config = dict(
    num_hidden_layers=11,
    normalize_top_k=True,
    balance_loss=0.00302,
    learning_rate=0.0011,
    beta1=0.95,
    dataset='wikipedia_en',
)
Below are experts of layer 5 (counted from 0) of a mixture-of-experts language model. Rows are named router (the router's row for the expert) and show model dimensions 240-287. Each number is 128 + 32 x the weight over its row's rms, rounded and kept within 0 to 255. Numbers have three digits each.
After each expert's rows: a language model's description of what the expert responds to. This comes from a sample of Wikipedia text that the model never trained on.

# expert 38
router:147059115091120156176102138085088088118136154178117136083127131092199122159150148132120109124078148067148167181099108188105129153105144119123094
Middle pieces of foreign names and places, often Slavic, Italian or Nordic (Ferroviaria, Rösunda, Arnaboldi), plus apostrophes and Republican in election tables.

# expert 8
router:178106147102156128161093132079090086102234155123110175112157182113154097197094152129117120143092111146145113175144103136114118149090125124089083
Opening pieces of words split mid-word, such as Ed, Con, Col, comp, l-ob-by, s-out-heasterly, plus table bars and opening quotes.

# expert 22
router:138080098091144119131144169126144055147160182174124127086101129127167107129077159176117113148068110099086151176097131144143094176085172111058100
Inner fragments of foreign or uncommon words, such as P-iny-in and B-uff-alo, plus dates, digits, degree signs and dashes in tables.

# expert 43
router:136108114124133133132147152101122089075183179162154183075130146115172118102057183164186076127153126117089126176081095148083141174125099116102135
The articles a, an, A and conjunctions like and, but, plus capitalised word starts such as P-ope, St., Toyota, Michael.

# expert 33
router:164129114136083167184127127073115058075151140138119159063114122099148149172129178188173203144083103156095152174096153164107123171148148148103054
Word pieces inside proper names and titles (Ven-geance, Mer-it, Advis-ory, Air Force), the word "to", heading "==" marks, and month names.

# expert 56
router:154158150131090144148121104099098078037180103146103141105076162113147114086108162176154134123119137207119147210114113145118141167085132075133094
Opening pieces of words in film, TV and song credit lists and titles, such as pre, conf, det, App, Super.

# expert 37
router:146123172124120116136156140122072103123124161058125090062100090165151121135102161124189126087086120117098146151080148108141143116122125094127160
First tokens of a passage or list item, such as Type, by, and list dashes, plus table numbers and plural nouns like areas, regions, types.

# expert 28
router:167128110091087158150149112132000092048162097100079144043112084118151168113155160179102148168158112159103198193151087119091166114139146124129158
Words in sports articles and tables: League, Cup, round, scored, medal, competed, nationality codes like ENG, and section headings such as Achievements.

# expert 19
router:138109145149084138156110117094133132111137139155152179150129101066103094154072167174163169136116111107133171151135166089136136149132207105082073
Function words such as of, including, such, both, later, and colons, commas and line breaks in infobox fields like Founded:, Released:.

# expert 61
router:161108135096100117133083104139082122142175195145131102141156101126137132171090146161153188217114086098160112090102150067120147189126148142140096
Degree, minute and second numbers in geographic coordinates, years after Born: dates, plus some mid-word pieces like mill-enn-ium.

# expert 9
router:202104150171098164160090155105167120133199134150070110132132154100112122088098129133142116101134088159110133100112134133085162149108178098065115
Linking words and punctuation joining phrases: "of" in names like Battle of Franklin, "and" in Food and Drug, commas, "&", "or", "vs".

# expert 18
router:174109081137081161114105127103133082136161129134123129090131125145213119140155189162130170108033094118114112170100112159112138129105154091105115
Capitalized pieces of personal names, team names and song or film titles, e.g. General Percival, Ballinamallard United, A Groovy Kind of Love.

# expert 7
router:175099085138087099149134067122080138136196107098075086072137128080179171092130121131120159185106118146107163119090084138129149122138169141101156
Inner and final word pieces in technical and taxonomic text, such as black-m-ail, Lepid-optera, confer-encing, plus unit words like minutes, kg, ft.